Weights of a small mixture-of-experts language model, trained from scratch on English Wikipedia: a softmax router, 2920 steps.
Below are experts of layer 2 (counted from 0) of a mixture-of-experts language model. Rows are named router (the router's row for the expert), gate (a neuron's input weights, with its number), up (a neuron's input weights, with its number) and show model dimensions 0-95. Each number is 500 + 25 x the weight over its row's rms, rounded and kept within 0 to 999. Numbers have three digits each.
After each expert's rows: "mostly gets" lists some tokens that are sent to it at least half of the time; "comes after" lists some tokens at least twice as common just before its tokens as in all text. This comes from a sample of Wikipedia text that the model never trained on. Tokens count by the router's weight.

# expert 37
router:532488457519466481486512503533455534525513470509466551527495536517530501495525483490496499525522520488523467513475524505518488475521473475477473455520464500504530511485482551532460524504461516510485526464450468535472479500490524493539534492486497473501479492451491468504473502484469492519
gate1:501515458495497520483516491476489508536481512465501512447511513473508476518504528557513460496474522486476492518501468486497483520416472512525498485516503540494538517503535506454465539514458516527490502523499480538465493486500464506509534534541480512493503487471482495487484471562513497505
up1:509520497498481474472525515506470486528453502486504531453509487516527486481507492476542476518477494489508485504483475502499496504502483487501530499497506477500540549560500476494548541529483483519475535524529517547447498453517489487497570505545509490461490510485518505489467504470554519484
gate2:482515482469469515520460509527474474457499492479537559532525494482499483492526466518547499492505488491520497518498520509514463503507471477518451511517475467492460486477476507517498488490471526484538480550516536497450433519490486478557543486489488477496492506493485493520505540465518500504
up2:502471508468433527481467480518475484493495491467528538508494502486484534506556472514549492484485498513509522518485528516519473496493460479495454474498453467537490483482460519496488477522494537498500475523474516528483452515469505485544555460507471493479515525480474493476509517463493510500
gate3:496537467512498521492490489509551521514487508452503531448495514484469492479539488472514504534484468537533509527533499535501498504463516481544475513513493523473515479490499494503516498551453477521470496487466518507544522503493502451487557501522537514511501490486500454538463511475478536527
up3:514525513480497498535504505482455464481529519533519507516513462491468511518533486556497438505497540502456490479457504517493549492531480544510466513475513463502478495520496522472468493502519514466481522551515498468488443509529501503487494492520485517521533507498512539518537476530519463490
gate4:505515507498492533461508479479511512511516457478472470500516475467513486473516525495513535526474470507519514527473471467485521504440452468462522501505488517488473476532517532503503445467491480524518494467487489513557511489493490509524524442496525486491468509504515469539548480501535458502
up4:481487461516525502497512465521540557542476511513520470492503463509491500461522488481514476490502510473506518461502545476520472491506477480502558529559474476538538528469490482501474536526460498516494495506502482491490518495507511551494499512477518536499497480510525467499537493538454455499
gate5:502519494460520449561520535487457499468501505505521516491528482507524454489523495524494500439501509485521471509462471512514481487477465469492465511537481518487544458511513491533491458515486473500498473469533515496513497513480476504484453512457495469528466497476501501465455529518477503518
up5:477479523534462526479490475550534494506484481465466483504479504469492509510506537488493490488452484541487529449530490474477494502519523526520516519465543480544473508484513499467490569474520532515496523513508514515512530446501541510510535524513498545475522491531519499539525493495513500494
gate6:518485450504498504474521472515468482472516522548496505499499517530496505528490482477452537573504468499472478557512525497513534476509492503501488474531511445485506511466471454535493516499519464539527483482471509483470514486527509505533500477495492478515545484473475493473514506503472469461
up6:503497516491500470461509482527523488534484526523496560528505497501538519503494536524462529499482505461478487496515505516549546491551533527516504478487466464521482437494523490498483519504471455496492468481461476473501492502517512495505481438525463485480508467469481464493527500494497467530
gate7:514495516496503474491565529482505499534543505498506491496484518508503510465480473517491492496470505515535504463466501480565468490527508496541481509497507511510460453544490468464501484451499479503517488461460512542530508524505487502470532506499478500481486523495488475560469511526549489457
up7:501470506480485490486531520494508492525519512525489499445526503509524450487556497449548509544537525505513477532488517501479524486536497482506518460505484509499490522499512483502512488514533542463497467468529496481487460501492502476519488492489515463453483454532476503506465503564526454501
mostly gets: " It", " Comp", " District", " km", " built", " Te"
comes after: "\n", "-", " |", "|", ":", ";"

# expert 14
router:520498499466516486486470489516521537544482479544478543522530495505461491519530509468531507457551506482512504497539540519499499487490447525511541480488517495526451511524527503515473522526489513492481545522490488533519496534542469491501507503491454486530506493435495529484489466492475506510
gate1:495535513514520519500508501462552544486532480511469496479523487476481530439466482481544536504501480471525517532511505533494451516515516473475484482463460515495551465513481481515499491467531520500531491527485494498487502513501478509516518427459496481503482495507493482485567498502507508484
up1:509518514499514478506514558464530513509483502490505482508523532528520521468473509498514477463475443492498485524530507523506443468536484550505486483465469515529522508521501505535507489460476476497476511528471479491534527484496524457458481481490486513491506534499527459450511493529489441483
gate2:531472498483462474514546489531493472503508513449531564494491512497489484540504546497541520495492503475551503460507507520504506506515471476488537466470467508469516528515491563527482470492475507461492514481467477478527527536507476509487493480505511517514472475535505506491479463449502509501
up2:499506492471477481488535507533489494517482502463563554516498533535475503510495534471554506521503452478545499515546524505526506477523485477482517462450489532478495528472495548539495500492499540488488528465521482504496482542491464471494510483474503526500508509501502521483495488443476508495
gate3:496501471516535484491486467509463551448492473497494479502466481535482546487535475486501480512513462544485466540536508532473514539513466508515507500517489524523482485492488447490485477487543489547507488484477486502498485494534486556487543454477503505489497543504498501544506494489469479473
up3:457497510509494486507514456514492475505504487534461526443517472505530489506502501501482527524470509472465514489510491502521463485439470499515503539473502510480498500504500448485479456535511505526509440484511464468507482564492492489541501456537523461477493520494513496488514531482545520496
gate4:494492511489504480519516447496460511476489516532498525503531449538519488448513483476482476493506489501500502491481486477497493536502461513515469523471478497516500535472505449504505463519515453488470468462527491491466472518485439478566497477515517469485506548457510509513537496480485494483
up4:485493478524457492464495523492499506532488479488527443468471527456488510560470524549500509535480534461477519496484522482502487460520537476475524501520512492485532485519484561496483532452480527517514521521476525523490536487513536505473519529498515532521499460530496499503479499515512507529
gate5:514464519510419488491459491525513488491507524493512502505488532544539493510498471475527546510536507542462506471524444505473444518460528525483494509506499457480508484538496488463492507477528488483518489514466538535476526487493454486511478488519497513498501497460480522508524479507494528489
up5:475515499486473468536499514525459486533474536504508485490489503520500495556554507496528500518516496476499506499484534509483504492448518532486515508492501481492439564508445534506497495486506479520472490476504528516522546493500489478563526509509477469525519510499496477527508494507484529426
gate6:457522475490522527517498519490489513509521528514452490521481475509512512498493465456497513507564499495487495480483532452510493465483447488489520508484460493475509465491545492492478553515478512499547545532467490523511544496467501457539463513525488520518502492518498509471521461530511527512
up6:482480513494495468554487546541460520509488484483483468464495493498516469461528457463498493512545483508455485475434524492487513484434506495487505534500504497501538536458511501460477506496470472503486533504478483490530506535488506491504495524524499463488497509536501517466519454516506526492
gate7:488489506528537496511503490486464512477515489484496532509522498506496472479508510440482492466526464521484491555492481458489513504464465473515455492462483468508468529507476500498478520457476517461541537497467494537474545480514493470505495485476486489480548477477485548549512522510479512467
up7:512510513501539510510454470541487471463556497508518520496568463534509505515532534480487529502524460525505459507538520496485520524496495520515537467502521498515505480544513481498475455448479519465525521475508510495516543488499485472445508526506497522506501469510487486550506522509505487511
mostly gets: " B", "The", " V", "In", " Pr", " Pl"
comes after: "\n", "-", "===", "|", "==", " \""

# expert 25
router:498522435480511498506528521506494500467450494520536525536545503530453480530528466527519502511516521462545524531484524485448493494492511481488502479457496460477435497470459495489506500508521523480518489515488513472521508463480484519535530507488514473494469482467518522489510494485494465476
gate1:481503507505499523537460462501504534445519499479473465489534505499526489511463517478499483512529498533476490532533492485511474499501473499486504493453517518459470519484496503530527446478502472481540484461540498513459515500521447467499518503518493468505499511514482518460493450465558473481
up1:513472491553470549531523538501501491513536508505483506534479476485524490516452493522520516493500465502489489511488516519500489516489519453538495420458510527517477511524461520468517492485492491506535486454536493473509513530507492470483525521519504459486489494480515510450478455490523456515
gate2:477468491483466542480533526512526575526495497502498492503525515501481492505467500536516545482502511467482507542502518512476504505505512511486491467482473467501486485458458478489504489513516493461491537509502501493429458495479535527509494531511479471464482503537519548533540473531532513498
up2:493458479507448526479523538492519523493499488490534525518492478514477505491503470545467520531474511477469534503495500549460540489499507466484508451491474468490500486469468487506494485489500525473487517515505540460460479461497512498495512522487460498445482528524536538475503463537523466497
gate3:472499503515516482503539511518497556500482489534493474463524486540475476528532538533477497499527529485524448498514508505502552460507518466491457508456455461502434466531505523495482502495515466493514479501500481492521520484495506501519462503475535456464502514478519498521490487510506448505
up3:510475481563513485506464485538489537535440481474498485496502479487509457494491483506505524512495486484493517503530547500476507568547477503505517538468478482491462513492499499519524504491479460507491492534499544502506527533501474474551462483492492523528480463506513496475549534519518526513
gate4:472526515465530512542456441487503474493506464539497498496472482492500502476514521519516528467555519545512451527517474501505476536506453496534472521488492477476513524499514482499497510496532499497512512480507510492456503512514514452485511469541504467504469481506496465462548529447499491475
up4:538511454478525505528496489490515478491513482531495525495465487517510456497508521508510515464556530537480461496496539534504482544519471507513475515501479456451499551494527476506511515515529502458489510484478474504459519472521508499494469490537514471489497495500499481459537475453476456533
gate5:470443452494478526527517483526505510524510530512503455484484504486470474514445511481511498493483476552530531511506494523452500454521509505488491468534488493526495485518515482461529531491502558467507519528509490494510474454495491505449515540505490502497474484504506534487514538526478519550
up5:497482507511482494479493495522454515539485476537479547487473495506506455492488578525526508513539502424482519465533490495497495470469506460493505498462461514501493504496517522507513478527504488498478474494505480482465540490526475450546499516501499485507495459469475487495486475554510524502
gate6:489500542499526548530457456493473475472478468507489502491522499493470512510503454474487547484487521524488481543512481455520484469491482487542478533517486512499487484512455523446468518489461499457507492463499529496497522483509521470486508460492538501475527479497499462487510554531496468496
up6:491498483500488478479520523496512530508523527501499499501510512512541476484504541502521468526491466486504497460482520549486515540511485510462526477455540504469512504520530475537494475502531455532496527521501460510514470509483457517526485563542459480511482520523507539517480458498515549535
gate7:500483500461498467495523502503479549480485540512471498536560495544516489513534481484496495476557487507515469514533511492463467494464454517482521481430483485466469534503525461516479520514473504555489521504501465507503534522482487518505507476465486488515500507493440520497492493502485498509
up7:512458481480474442545528496511473516490493527515492515532531490541507491499528459499488504478520488495534512530510526523469506513491487516492505470459462527471429544485547490511468512512497508545457518517501501458518522476494464525525487503467508521521476509501456502478478491521455508498
mostly gets: " \"The", " \"S", " \"A", " \"I", " \"H", " \"T"
comes after: " |", ".", "-", "|", " of", ","

# expert 23
router:491487496501471462464539501527502524524458482538490471482487515517517482489526528510524516502506494443456465454545536517473514448477471444502499487478531512512495507527483517500444483523457474477480490485476512506528524489473520509512495516533484457486506478490461521485509503505509532461
gate1:490534502473513531508523461507500502488488487448523545517489507479489500512491501482488463517525496508520516517472513471474462527520458503488505483487472522469491467468519468511510543508547532497528500494546525540500486531518469462528489443455523534488525519517505485548512484492511435510
up1:515461479512535477483528541469545505548486517501502481510503511499492504473488527511511566530494511473493495459468467538470535489526505483529522483547534502511534508483499494510501522472450520497472485510481495550498515474485502510533505489525491507499495464513535496458495479522445532451
gate2:506483493439508479536471476500507525522515513527495497519442504519496507514474481479531495483486530574553530499482515484532494525507446491477486478518452509474483515508485498482476554528522535508510523507493495517512489484525490512494529525482483507498482479479460445498514521550503463526
up2:511490492544509521507504500460474479460498512497519488459478543498508512450540460518494497524468529472513536514548503488523520476528462532532514501494470485486459504476513517499534505507481461489534521494525545504514488504474498561477497509471491492533485515544460525478527470519475460484
gate3:508492475480509472503502509489500514520490496487486510502477496471520451459536510490472509546507493525521469501470465515515426477494455514479533517514564489428466496514538493479504480492521476539496472458492473499465512478490506464469503510503489525517487469526471532522527478494534506503
up3:474501553516507513521526476491534518451474517472553494489452456502487534506492496491516495489510536509521515492527496520450522525518537504464496539487482439536530504476501506523498502481469506492528525513459488474468475476499474537477490493466546511490511505482541465496512520544489492517
gate4:507500475493494490451518497541423539534484482477466500473542499518506492460497524472526497482480456521448472462498463517489458488499484481501524508516497510497546512490474516467481470523511479500488473499480524546512483525554452493496509511505535518545491483517479490519531484511502488493
up4:490505468512525538459488458498532540533481517496475495522471499515502501528443486506524482455536483498517534492486489486526528488462495501539480518510540463509499558466486513490502509524469518452489497510476457459461483518524459492547504492492504501521489508478516487462504524525489482543
gate5:504471497497469484463517484531505506537485488480488494471518543493506511470531563503581474541489470491471518502514471511505499460510481496499510492465522455489498485484490503486476535484505510530497519496465528507485448475493469448533509524498493539511509470507462538529493510556494498509
up5:501498503504475531468470468537480500483519490496489484516502504520519513515492513519496541501515537485443531501491448517502532464518509508476455506483530448520463473504474483502490532449532531470528529502480473432506518498530479554483533481513501492490497470483541520492534499487473471509
gate6:485545497472505484478481491448464511487509499542489485519490526530484487551498501499531462488501468546561532532514475495471463467493479461495487504484498536463494478504487508507509424468534504523519508497502486516487479502511500486535544490505546496523527464503483530534503499481537496521
up6:492495486508452475502477487514480520463534497503502497498531489501503519493442508497476483517531457527479523498514473495536494492508510507513541496473515559531467476509503498482504505491517455518526454461563492539472476491491502446496480545532475474488545492516488476482492469515540536481
gate7:477533475515459515497467449505498479463528520499553541480529484482476489496507502475518539493486519515516502498477493520476510500505521475504533512475473494486440510486513468437500499542516475483459505486508497532475479499529480480504484496511484534526535550489457486525536482498440523492
up7:556532476499523481547514560490503461500493484495479498541524468527545480477528478524499507476532465464517497489474514497512500552487511489526527474470452535500470484517519482513516535520498504516499490564502480484544543509525492506524531494493512518484494465485504516453500521497523526496
mostly gets: " MF", " FW", " DF", " its", " IN", " |"
comes after: " of", " ", " in", ")", " 1", " 0"

# expert 12
router:482469504482480475473516504492498497500494505524492531456481475485496493488502466509511502563507530502503495502543469517496469539509494491494490508436504494527516524530507461514498452496472541455445493517517507480516501531532491494480541518513477457483449523532527470511486520527533484559
gate1:466510527496471527546457510471494511511499492467505521507487463516476528498499517481496494494530566510481479525452534514460514497498509441523534512510503510487476521479508530520510518521490474506500513540506485500518512497430457496500492509492513517484535532432487475526497555509497481465
up1:540499496487511469487568483491576496482508480539510432514494518465509475505502501513515512484516472484524505473536463492493472483478504556477478496480510465501537469482503465499490497478534512512485487485510511506489470503558518502498478479497474518536520482539446496472524468518501491489
gate2:454551488483514512475504499475548519546503510536510488517529501498506529500495492480445510508482538503502517511510530479477497490505516470449464511490512532488553517496497516504485495496513490510482523508481533465513483519544456457487512525430538475504496469486525479469500485455548490481
up2:540476502504503510507478522524466483478491468467493518466466490512505504525486553555573482483500448464513486501503479515525506524510501544522511462488487486514464477497484470510533519513494537523498488500525441507500525487465545515507462485541463513484488509503472506533500525538475503508
gate3:489506487453470496501448501474480481503506508464470503504484504532558445503470495473518488540496485512477492539502520494493511480464486488510460513476468509464514566482487513497478473509485451576516511477468486513487475493489486440501523512518477510510478511542478506506487481469492507477
up3:508521518559495526518493490541522503474511518546523476525521495504454548491496501494474469489529536481534497427472497511547510524480486518502526504507502501547475446491508459479490519497530558519508521538502478475498520499492520547499478493509502506485529500484527535523502496506493461531
gate4:508489487509505524485500501483469486495517525515500500446522525473479513494525528516526497518503522532506531464520473503523472465489499473515475480511497504462541483495452480511529488510523500478508468471529527501539501584511467510553473499522539494475536531459459490504454462512526499511
up4:519498553525481520532443510465498511494463472494445452518506565524535483524451539527527505503498499501470542485528531507512497488478512529514549526515499510463522488522492544511546499535496496533465506492525516518480518478491538468508506497502488485474497517528502483508506511516486520478
gate5:530515454482513494489476510535484542459502530506512513480512490457508491517486482529531543547461493500533525464547506518514504482484509517463537488501532501454505482464477473515573505510508494502478490473511499529472519507488503499518515519524528538481472468495460511532493538531526494537
up5:498507546494496506516497469421484443555523452494476491506488497533485511462474564488468498509514527479498483493480491469473512530526502539510463493509454487486544520529525539467467498463489494499491538497484497508503482517549495463512477488501492517511528527477497485490500490498467507492
gate6:474515450521500510493528491477438518530478551482538494513469494474501514483504465444520499534522504434500510548518497522546508457471497540464539522491524509469479547520496510468464492511511487480510484500523502502506500523521483494526523491535488502466529519471491501520470519501509507482
up6:523491506503488527518524469515517471504524500489512545506528514511531522509480528494508518476460502500467518472498468472468522491503520479527512490460449518506563452477506490495563505452542548524526533559503511476523468491472537513489504468488530512510504490513502504480519471464484499501
gate7:478556476477518509520512456489524501545495491501532520492491502484510519505463473503487458508538523544498513467511486498494491493532498523491495477507425446489508526512526504500472513502507475477488462509531506516476533476549449509486463463505479514522465525531459463479478529512494508525
up7:529473533504487520505474512471477480479525489486459509529552520511473473487518526485514483475475521458505463478459534475508506492469474493530485495502551552531470497489492486469522500495473512539501532505500490503523475525446525471525528527527483520492526501495493568491487468487461519475
mostly gets: " land", " (aged", " building", " 38", " 188", " (age"
comes after: " |", " ", " 0", ";", " /", " 1"

# expert 33
router:529528508520511524492502514490538510535485461515533480516463465436508494496498568514525516525502468482479523476517471526485492509480528503526512470533524509495542518540487540501520501479512512467484509527501479478528504480475476492521489537547537474465503532460477490513504505549497547495
gate0:511516488504513498534496490550527509496521518492522501521494519523519508509465463433492521511511465530471463498508521478497482504496499471507537497526481501466544466529503546481509466459451492507485455480511540500501432471484501493473477549488484484473506526562516505488506496508487476519
up0:497475537506484470499500521510482489494497520501492468479497524497492467484540520523505495507441502489526506507483465478491569511534499521516536490506534477519510474519487476543522475562544498456495461502489500498478539493538533460469478488483535518495474441529497477504499541473484518514
gate1:456525519436538487472442506487509506516522491494468479490511522503512496484489516470454537486538537478481501449522512479558488534535522518506523516507512516513485515493544504542505484517497538522530516485497524502521465473500535513475491479456495514454514531507461504500534494498531485498
up1:511503465493551489486537505494490487538471505501490484505480506540507494496497539487462524491510518504443485492530528510475496469462493478493484458476483550518481475462518534543512496467532524480540504476526547518504514503506523510517503474520505484489519552487503458453472466451467521499
gate2:503511526455486500511502496480508461470541505470519492503515515471478488504470481459518548475516510456491468486470468527516513518495468498509504484481468510458511509486467478523517460498537479559463482487466517520480517513493500464517512469470504530518530472466463499512549482478556465508
up2:502551485473453506514553445463506511487472545520509495500492512511520497558486463517511495557530559488516499504534512505479449530490494496464523493493475500497511546466504537477520543509499477480503484480530505493485488506515513502498495495516531495521453472450512511481503502515501466474
gate3:442474482462550485483473441482474496460523513469466492528494499503477483512514468490547538500526492496497472488509516485466515563482485482515462520508479475501515478513555500507530458500513476477513509505538492520488548516533454492485543495494489514490539507472482500512501490515475475496
up3:463473477484499506505507509454484456516511493495494464516512523492528486519509469496508518493481524527492494500489471546466536519514529471506492504540504482498537480533522520475485533474509555508501525507504481472534517514491511525514449505517498447501499456456552544499476551501495536553
gate4:461542521536475503515485519520469510529505487467482523491531502515480512478502507500482502488489494522496511523468496476522511489503527504532520481443509513499453516499520473496477538512551540487490518536517510539517499520462520460556535491503473488498466499509467469485489469485547537430
up4:499528461522475487517478472493480485510490514509504539523535453500469479501495513528531493478511482518529486492468484474527516463506473484506515465509508510504464500522486496499453538528516506496495534548503515511487481528494490492570490495488508505470455492451521442511503433481528539462
gate5:486517514460518518506524494526507478451510497503499536509548555528480483528464484475513511478507526490540455542515487498506519499538499506519551539462489493439484481504508445504515508477483492488483500518530508535484493551484517511506517452463486469528531495515492472523496507473486464479
up5:498495507509484487462455497501511519564494470487481499463506460483516525498531493516491494516501469472486463477468478514484522471500497476486490517492498500478535503479517586501473474473471516520473520504487447482527473504458522521462441534482522490530507490474518526493490516485457533519
gate6:482492532494476508480462463493513474522523524541530456531507487459475499459498475500520498511517484488555492467479498544489495487523529520487495492542478509470487516515504536514487511486512496497504523471538460509508533477514484532500468506511569480484521543488438493505538485489534467462
up6:510516517486522521453534525488484518511481525474518527524472499545477491494513497494496529463489515510499516475500505476515490480467472488508560481525537516485482529492536508452518510557470539493475512529488536498488532573526521499501506505499507510549468516480519509515538509544467459506
mostly gets: " 22", " 21", " 25", " 30", " National", " 19"
comes after: " |", "|", " 197", " 196", " 194", " January"

# expert 39
router:518533509509507497533508514468570469523494526505477497493444462521509490534492517512514522526491439526482467507468500507530470477470523534534519460479475463513519507493542538478526524497504535496479490471488506469527507474474525517465479520469497462525493499524489531516485464511502468517
gate0:481478496487501486517486469512525454552450472453530525502509476523538515536527500518494516489509482510501489515513525511522471489450467507511530483471488539479524492499466472504461504481509488479485479547512534511496487552535501527503525540504517459482472562504495463468513498518507538486
up0:531469483485533486454492474500516519498487460527513569466509472547495511557557483529458510516497493507497506486529503503504448519485549496515466458494484531507517496494467471519489515495503486487496517558505502514501511525518489501501491505500528514507527488515530526455506468468473511550
gate1:494542519561517539538486458500510487504542489496504498506481500481481506538472465497493499536546446494463493509494486539498471474478446454480515488557539513500505480513505452483496472511452490486505504508495523500517499519503555516516470505501474520513489492482507461500461510503499478541
up1:512477535510468476484511514501504493513518490503467425494488496488472518478486545520531477508469475484492500502484470487494506540519529516502465488518483494505548469503463510522564494492529515518470470493478436509479499500489476494469505496520501482466442509482473542463546511544475514495
gate2:472520468508532449469477485515466474515519511459465520492516528499495509526519518509523504522495486531497512531512492509547504471487505498491470460532502504498479503493523498524514485527544528473501466542483526511498534527516539476494477444499557480473540473523541519519498478552507456507
up2:500474495529450497521523511511467477491517478494500456489512481505489518440479489558518523481468525493470493500554520461503552509485517491498511492511480509515451515502508464537515551480500544487495523502506540497480517488497521525517499545559499511480470501529475488476529531528462488512
gate3:505510528465468552541544457469534492496495502504506493515525496476517500468499484526513487474478513505486481517487508499471522487511476438512501499496494546446515506525502483524510505511487508504472514549549502537476547504529484488538494444502491496456508520504518517506519458534544536530
up3:489486487553517468487468531506475532488520507496500501510521531503517516503490492507507500515545487493493499442538497517498487478512489537476514514523522482502460501487511474461477527499501460480564482459462490503516482515446517529462481543527482507506498495470498475487462556499443457482
gate4:519518467537496491462524497490517468510475519463487463483486501493485483545488526515507490496494510490524479502510507509497481467507535540472505513474413477530484491507520558537503507487513492485461487494524546478481522517507520486515484474458518454483486511490474481560517486508460447494
up4:485459548479498480512478494516489540450510476535532498492536490472482519482503470463497525523522525524481535481474499529481499510523502505486498469562538514479509487524481512484473461486532475523529526520475437520496486579502465488483500493480467519493537511471494488479501502489493521517
gate5:471513470487509461475487504502455518512514522462516491510510476500491522531512503484523505496492499463541490521504517540503449502446453462494473508472506509448500512481460480468501505472500493518460502495494456502539475536463508489488519519477445528484572467507460519485486505518501508512
up5:496515520526474452514510506516433497534489535503480512509494493495504506493508493494500444475497447490471512553471485513519446469497492495508438492477480499472560473500500524460524504485525488524498531513517460488520510536479530492496523471502471510466541497504498509485479452492478527529
gate6:536504528451490510463536486497518498494515511520505504474488493464486509494497490490557491530530484499475500538493496503499461534506466472459554485513533471511513484483504545496451488489531499516496523478484520510472448476546469462460507495498476538470491511522489492545539494541503457506
up6:474512537470507498518499514475481484455458543499527508481502485478519458494531481479515479538484524543476460542519500477478513482492496509500533487505495505505493488483529526535465481485528528469529530481505508469445459509517497490479546519517462492523485482546463471542484499465543480512
mostly gets: " =", "}", " $", "+", " &", "\\"
comes after: "\n", "}", " ==", "==", "i", " ="

# expert 22
router:516514464531519523519502543521524475552482454518495481494474469510541560522460516534521522462524458509487531486498499549535510508508508496523483476525502485479499512512488516501527499473518480473507488540462501455505511523532525483520498492510544516522479524524529452508492538527462488514
gate0:466511491501495517492529519505505492536503471468497507492550541524523546514519487492431490507482481457539503498500511514493502532492531497526524492468471476503477485507485523505479480491547461509465534475506531486477487539529523461523484477436494493505530489501509532487505439497498447495
up0:543456551512472525540493514476466520459505482512491505490475435527507477511476499485519524505523493545474496457515459460491504472478476505492500523491501520533509490548484468493508465496487523455533489522514466523531508483500498498492518525545516515512458520528493542507472545512520521501
gate1:480570485503481499488489479540492501504515532493494515539482448506497515495495514514539524476527487527485482483518503529494527537472441464535534501512445519485468494499490490495465492483480442479491490493491466499462540479514487475470532476527546490497475484525517481482489506549519468503
up1:470549491489520488506480477509484479528496497505513502551515460512473521493469548490512509485527524510554487475544540514509523527537449457513522491483417523473502488480471516478491512520477501461541484510513468504509519462539476512477472492496505514518506487509504455509515496526514482474
gate2:480478492473486529520474491498532515531489496466499498479481514531511552483478527519502538552538527473465489527504466501523431478510497491518491465515494459509524507484486532517509497494485532485509486525507520510481490538531504516488571533504512486500437504545503455518493488534529508509
up2:492495499535480492504484467537491465538545475496508482545497496473531531529494494496508506507522467448474506480531477523520526503450459485495495498542486507481482530480511491503544497529530531461503482473503496528479495514524527497475496492499502518537441521493560510515494454486478487560
gate3:477489508488508505458520507474447511499506499508548478493507511504497480510480525452464456509530551540492459523499481477471503486486493510473485515527503491501491533483485517494478491488544490461503497508528513502430476489491482480508518489452489500452495475481492452575509529494513543519
up3:500530483492479511542496476518501487472501526516479522513493487485460501495491448538540558541501489489507539535456504452482501501502481505525503500495490465445508451528479507490511486468480533548486506497480526519529498531537508482503492516496508505540504541528498501452552461480515472511
gate4:485548490494466467453538465507488511494520512487514504486545502505501441506527464517469492522525530492494481528492525478488533494515506489496496503484475505494508476455523483481488456484513505537514488456487514514453468511461456482522527448485508474524544530447504528542480490500533494505
up4:485482519500470514490474488532473463532526502482516498535488480472478524504510517467458510498520483429479480459498525499462522514507470457537498486495474488490493481536504500529508472481484489511510494488481519530476522496549498460505552496471505482471481486506498493522499453592518511490
gate5:502468494489455531505501470466512499509556485502529467529509478500510522475516486573508458465468485495490490525526496488513516483486487503507491547518468483473523483489483480492504466485500513455512468468486475497521527442504438486513488487505547510487544463455491490503466523502507476489
up5:514452451484504528461495504459560510490490483508521461521520457523512506471457500565502445467477511503518469526477494488510499484484518500510479533496474496477510502488498516496483484518501500428525492462503513475511503469526452485525490478513537528473534499490510491509495533477512478465
gate6:463458476482502510482534510488535518519543531521484538540466503495492502495487488430520507484508444541487468554459497511471499483483472481507521471492528490492517501525498475510471521462498538472491508544533560510505515492525493482478510483504534538490504481499492484471518499454494515514
up6:488538522515511492456520511485525510496486496474508478493492515522480517463506482521499551522486522495478499527522549528455527564526537514512460492510485531504514454524493511509470502476521461469460477486485476503494540485506493539498490496475533551474519506463508475518512466550542519494
mostly gets: " \"", " h", " New", " p", " un", " $"
comes after: " |", "|", " the", " a", " O", " A"